Below are experts of layer 5 (counted from 0) of a mixture-of-experts language model. Rows are named up (a neuron's input weights, with its number), down (a neuron's output weights, with its number) and show model dimensions 0-223. Each number is 500 + 50 x the weight over its row's rms, rounded and kept within 0 to 999. Numbers have three digits each.
Before each expert's rows: "comes after" lists some tokens at least twice as common just before its tokens as in all text. This comes from a sample of Wikipedia text that the model never trained on. Tokens count by the router's weight.

# expert 9
comes after: "s", " st", " St", " h", " b", " sp"
up0:548536579544557521486418490484535508554479517475570405505513457548420517498514422489493425577518454429513503437588516443482467477498580473456504557503481550464535539413509560552401390541496447549451569469420519498482546473452586498552467494511478502536582547460568505611502466590515421485520532545503549546514550589443495414553467532488566426520406563631490542587515477580384531535548490498447510524555468538458515465475429368519454467551553504525486537471537442438502481462469524410504459444612475486450520460458453465483494508474541457524423604525429404508432526612565495561525472508496489545453474455500507394463443468589502482494450471393474541484559475508476486458495
down0:499492479500484465517536499581477498506586489497496584569471475604438490446554563567546464477578483521536538495472544498422489483518400488506519565489536413481471492497527453525627515457523544613485543522456496488532461532430482431491537620432468451464533468424505440429492422455472584505521425557483552466409400515617505561522515523525495452516433499412464496557501519427552468471487460471496481515626426483450575498574445574600468487566462492449396546485426576501441573525494455609486454420520426489491420437538433431478455448546441444395528524576411524508511428506494530509500475468529466523519556579496505517520544516562510493413608546557493438536461481473486547545549
up1:464471502464444501498553526481565531514544497449544509480557543469566430436545517512416511475552486477481557523404501543541511406474445418482532416537520535492486409546432369514532515522498451460480526438445494488434506557553415493445472414513470544492501411412527448473495495446413554424414437522526600458523453481387500519497480471512528519448465529585509502478433534550574497499456474391457538536501459463584426464522512412455550522559483525409558630529460537451469549645494527527499528572424551435557492523476492428484394570537469490421561553419467479440547436554450539538510400474461494489559521525459496524553483477481476617537569545479578447415502561487543476527508
down1:532606444456484517453492467501482502464530492460521458510339520435564503534524453370500568512532542465539563582523494499438544468542453488524499581520534594555354542587494553514531496482504542650548504548350548524513495522497502531495500566460446490437521568517582540442529514527541440470465507492472530535461471498581549509478463536484492524541401433427398528490522531482537554514525540459548478423556560427612540510506552486506570567544472471593454533526448631560452521492520509474573491494482552467467445470526473446495541533543571478563503580507499543461505499484435437530446544491492459515505454387490450472444480460545523452513426445457523529568467550580612504380466
up2:523479510522404448464527584528513536525457386544535493540441523508539514504556427475522451449549513549466640543436449511429512428480593448564483538522492494540468526397486507448504438507513595590563422577495546447457435613467491499485488462516551392469534543495485522560572529557495543547461486477560553549445440498522534505514511445553506561499507570502461513515489479542487587502478444480425436515409516544563523512515435490503499476465434470521481660458559434455517496497552575487469526470420494501477494424524454496532447531488574596526528516488530605572427500531504503475494477508480506425528550433444483579499506530515480456464545620639438654445405491534557449581501
down2:512456513484556388440496431443468507496421501512418430524535509569558527461545492505496517516560547463482534532545603533482523589584438534430521516487543488545530514528466556544504522442515482465497505544532529581491522542503347596447415489471511572438594493566469521557527568478521508547528455453523565530528513514565609441553550428556585328586519502525460521515529483522444584453485566433531510526494636564469483520486535550596533634437444565441518476617522521432500492560526580489447487442561543575472506474485468521472544564539504488421488491469455525496524531520420516435471396479439433521519467459440451497460535524477468512580515530521488506473505414484523518409556
up3:541579458476525472547529502461422419453499517513560467548538528559474452503546507514552505553435494503526488451539498514500616560431496457575481524435522399538543492597519528486489412416496479497500640591459518535483515517403496490489527530564447470609456418566507491489487572513412539455508417501470505507511481458549533483550499390560402526548544464552442452474526511462434404488463497455507435468494456505470493512516504555510586482572465467443393562474585464527419502478446474491510531449329544484379538536470498554379475591524426548431433559547485470542528399545560486501485441585542565534525465507459525412471478505507497559472544434420532533514492481530487467405533
down3:432462555491429583480572495511534507495545515522485478597530514484453564507503615477419509504572438531610511609435461427545506505474497593496591468500561532501485544427528442498518558559441490484423493551505528464450492408497471551608491470569413455445525489525476446504477480497495505432483490456562496584456524463426471590534430543442489650487511562553416467432595438514482548547443507510493466450414543537435577409543550483418484483404529558510460421486519511480604405503601485518523450507466513507462538469522464516446425477429514475460403436540506502446549496490458487386506519559406556557445485489455523474577497526413570492478513492416469472463538546469493455554528

# expert 20
comes after: "\n", " A", " a", " O", " D", "A"
up0:529552508491590498466547415525519445508461539546537461471483390477524397487533532653534504442424533349515503436479501492435521508489447427508550584548511487468489509477502501407465532460465468428447424518532558491506512468489489594570470528471476499479492527510460456511521559566452563575456495495495523429575578492449506498466439452537437468504439485492508478478579535486553484539472512447575524552555505505555564490425495579544448414569560415399491387555599481593453531521570499480499454468479471522539555485437560369519460591464523501478440569506553427548506496466387588435471573554577534508413436445548407447463507401504504550512571489490438487490493492519532532487531
down0:446527535418559459487513461519536477471543492455506518435524514527471542529612563455468602477453517520508486601538582520551561446494394484550572572528495534447472456497483513438541516434522514513529494477468531495540521427575621545521634437469571546398450521518489562433519486614480492380349516546401526474532486496535471488542419545472402540458421497455446539592549547480480509478522573586499438531552514462523599549467484450515418431535523478550543518494500478466450513463509432522471489474550475553576552448496457457509565521543467545476426535484535473546391520435553601474507464496518509434553497476505392480535435555534565526506506482515480557554531520433548474637457
up1:536501466473452502474492487416484536466597462514578489544610452503518510462478525490505498501487451448442552464614503560501495456440546475515452566488450541465484452492440514474522485516517498483475491433481480485563460523487585522435503570515543516522467531393515514558519453485466535487501498421635530377576468579566481471468489463588481506528473533400519551524427441464540567515502510459515559522388482683501606440482626487420489615476521545488449526457488481478557572467404502492475514492524479482591425536396433617444543443579489472450540507534436537542509495567419446507595506482450508470525430593486526514498521491552440486498521457541462534615555593552529479502532
down1:452481562499519403567505564471556461560503496492457527559601490422444566516428509479453468447478532450585518456567457506451402455508419572500478495514553558520488477494445565516451533569482539538459538441525474515513549519507513612472401486493529594486552552482410531489436427521552479532539477521525493422547471506452548434523494451524521533489512498475545502485432483424538472570454575472570567437538498608425568562493501550515562489516493542465483547567452384406392485438438380525528598550491396497473509489521468485552533490558483503476503460484590526451549536498484669478481493452465461424500487503447596410615504565400433591446528504505455475491499527474429507505489
up2:526440488550605449558567500484575440613513372454452503488658485548505482474582472540409434410506575534502649566491504494525431453544499403550563532515473474553479503620553529480467429511449482433450442465529504503513447468547487551485524426468465479460523446497495480518497484419474555482542529576506523566457503480618335486536544430525406430535509564522571534547476499546433486489600522518536440440494516471481522500443486502554419564502472490521434465460466481509541520471431532545491523505500592438435474493490551464428494510465455526371535511431455474589476474467445482508544437604499541446474513517588443514537481485450492468476436493437496507508534441525477485528428
down2:460547489460468578489459541501483571500466486582553502454484482461381472492525460424538479377452421528490479493464512511536453549438493441453423540509502520519519532637511480519500463470554480535492448544510496537517433453438512547606634500471491476525454471612542501489479505480542494456471541575552509416564457470488560642464533608527517491522517498578519500440493584542506528390585516523506471420562485402542552553445511514409451469438469518437406518566515532495543486426554538455483454490536567511458541533535421494535478524584543514447491477499470406437479386435504473482508497518550500539597484452519511483451547485515490492492417556383423546516515510503327581476454
up3:383463579478477464444456533507628516501545471543453524592411492495566501541468434560528516506483456537419408527475454424562528461421529453536490452499548506513495430488462539486594527429449416510573397470513435561412536420546503524517536534491557458512492525482537534423451404554506547473503476483569441550502555535494497490417481407585597477516467532556442484549470520595488549556485448557474500443427509516508520397467470503414474457445527529525460513445497576559453538542525489593482468556613496447593462539471492423522528584488489421430486521450565521398512533434486376492577438397546522446448508517524486482515457540482506558535538524496506466396535506540493444574452
down3:505456437536559436479524436521471477469475526609482434441462450432472411482442438569471397418475436476507518442459533466479535465523565543576432449562590522558479492457481438542550554529527523560384562524571528511496510472493393519544531581483505517552444483412523525502471539526416490544558548545508450404459429495461553495370526536558526445456489471569473485477572553531479532474443541507529506499418435519466439448512422504535492491503545502500507454421549510491493507318527507457445492454595560537567444485527483443468348557479480580559477522545487500481436506505517434496571615445471634498504464457540506539424475567507568495487516548516508555542454490468421438501534

# expert 4
comes after: "s", "re", " of", "it", "er", "e"
up0:493460650446531494488615479459398455486490475460536460533522491551489617446480483513552500521490507456539522473525510522489468520453490545519523499491458403455584529472451511406487498432508474484504517494503418463519527474566608521522459555460525492485553451579424538504447559495525394591484528598502522511498512518531497496401540401441560509545583618498539453593514482543534481455571463452498505414419506571500436472490482446482513497534604558410474445393443522472498520494440418534539559536546566507512501521447360404464596486435505609458467475447423564542468521513520423479544455515539496501504485483492505451623474448479468537499510566444459512479400591548521459583523
down0:508474529480445432556434392527415472381570444439516454497499457525531401522573554510477348489490510530458601443473545443442529410442534496505479535514579469556486498569575559487490459505560500529489488455473489524579457483377513496430565484537460584467501453527459456482514465437460511430446523447481511481482486491494526520498560529530499592530526571409457518428577450479553564600514567506565542544529413445572524510522464534450470478476469507434441528528461496530413550439470403510519568545438495506532504529400477562543507599525496445557430495566575536552537490466459515531585453556591530454424611532529511554419483535466487473493426468563519519602505419460521551519566
up1:432499480400593427534561505487520463470436493503488496538478575473534551463592474479522494505508496539459477434448499568621497475539440471449502658465436428612576488517460513531481531549507474424450539542510570549554606443479534460408568554554439559448486449492422495461438498510495422490479601530523546485453519544411544467351506420438474494505508488496456528395375450492480536454522524451475478493439534496419476456518551621551477471504452518480523449576427535545524530507546386500516520455505510478480487528536513549505490392515500443534427431570603406514495619441484463535544486571565546573519507539461546533545504492483496498538462494464501515468527416456546542535496
down1:550509457538435522516496476487467472537529436528565460518438610400600502481568519578498560477400497439453566484570489518541473451430469504525465464441474531525388501537523470474561503481524478502504481408422536582476501579550574421512487484434443514488598552419551487486534532490540601480532437477529483428526504514449531505539592512495467487518568649567461548451588481456480534567554482518496461568487462551523442467523495447426430510514551494499494559578449482597451564571437549556595488533442538552461476477552520542464405482478482440436565566392484638481427472572523559447500565468516420607447493448544547455553473514569494491412547453505471538498463547463510484484506
up2:498449487542453577489506594505526505551422421476557447484455499459534461520483450525436479561528491554441560555479458479537471531583489499484521392526383519517515451493539513506561474452489525497523498542471524472512516541568553444406527441491533492531493537578431509467481496460533449485527567513508421514464518395475500472569541385418538489491503518485540527516478522521484475382471389527470499471438540497530449566562482479476474497463534518559569461507445561575531604474538569492502446504587423486354538546532550433386520468485521558482432541507557480558563522402602507453548509494565484564500444464522479410478465545519448491545671519475421377431466623563541529560558
down2:444571523429507570482518450502455575420450514506430542385394527521478544472534527507463468514475570484550454456524490532507507510509504563547501515503419482409622420533445468442484447540577484526498515535476535509523409452536374534448576541395521464586499439486436465517537558492492470505525607545541570538620484585497493418520464501515500479474469447463495502536447511563463498448530501506482553458506604439469562583504461428571506553605571496425540426486540522459482455491452580529509538458483387616454542479471551594532586467421451457520495529482468457493505524520524480508613486449544507477576529467447509563535540461522508431557497509413431423380438567523501533514542
up3:469452505450522483456578558551504502616466357489570593488502462555509544550420467503501489485499509423437481489528510361575505494484535536537519431449475522421486506559561484499554518590484509534442556451500574510468514507505499511368467484514628483616483471454403542529524454529488571508527497530511523462450578417541546589537459487502537579539453461464460486521520454475452522565541493562467489564409468438480532518529501510547380537486554414467435506484506547537487589467469388433508557399615552409463582457444553542500446498489496444589461553444519518526453526497544546480546462533473541532490559495567508528511509505489491485533526452524521459470422357384499456452462
down3:507543591545524530540531484577456572325508382463555529587509457553471453492506460541446434562463475530539528605504511473524465515451442554581512564493479569478540534517512485468434414446548594457540464532436516509476644442468481549458554498435526454507533446467474470387371513547483540475449495460477502541506607446550526492519498508604587506497470430456494568531518522469536478541539520400509514539511529487488583545544529528501449545533482511503524467552442565440501514586522513487511501564485479557410443456428391522490485575410506506465533519483481472395547488495488493488533486450568416448401522548395569456459511465399584494500484449534496503574511501621519492536495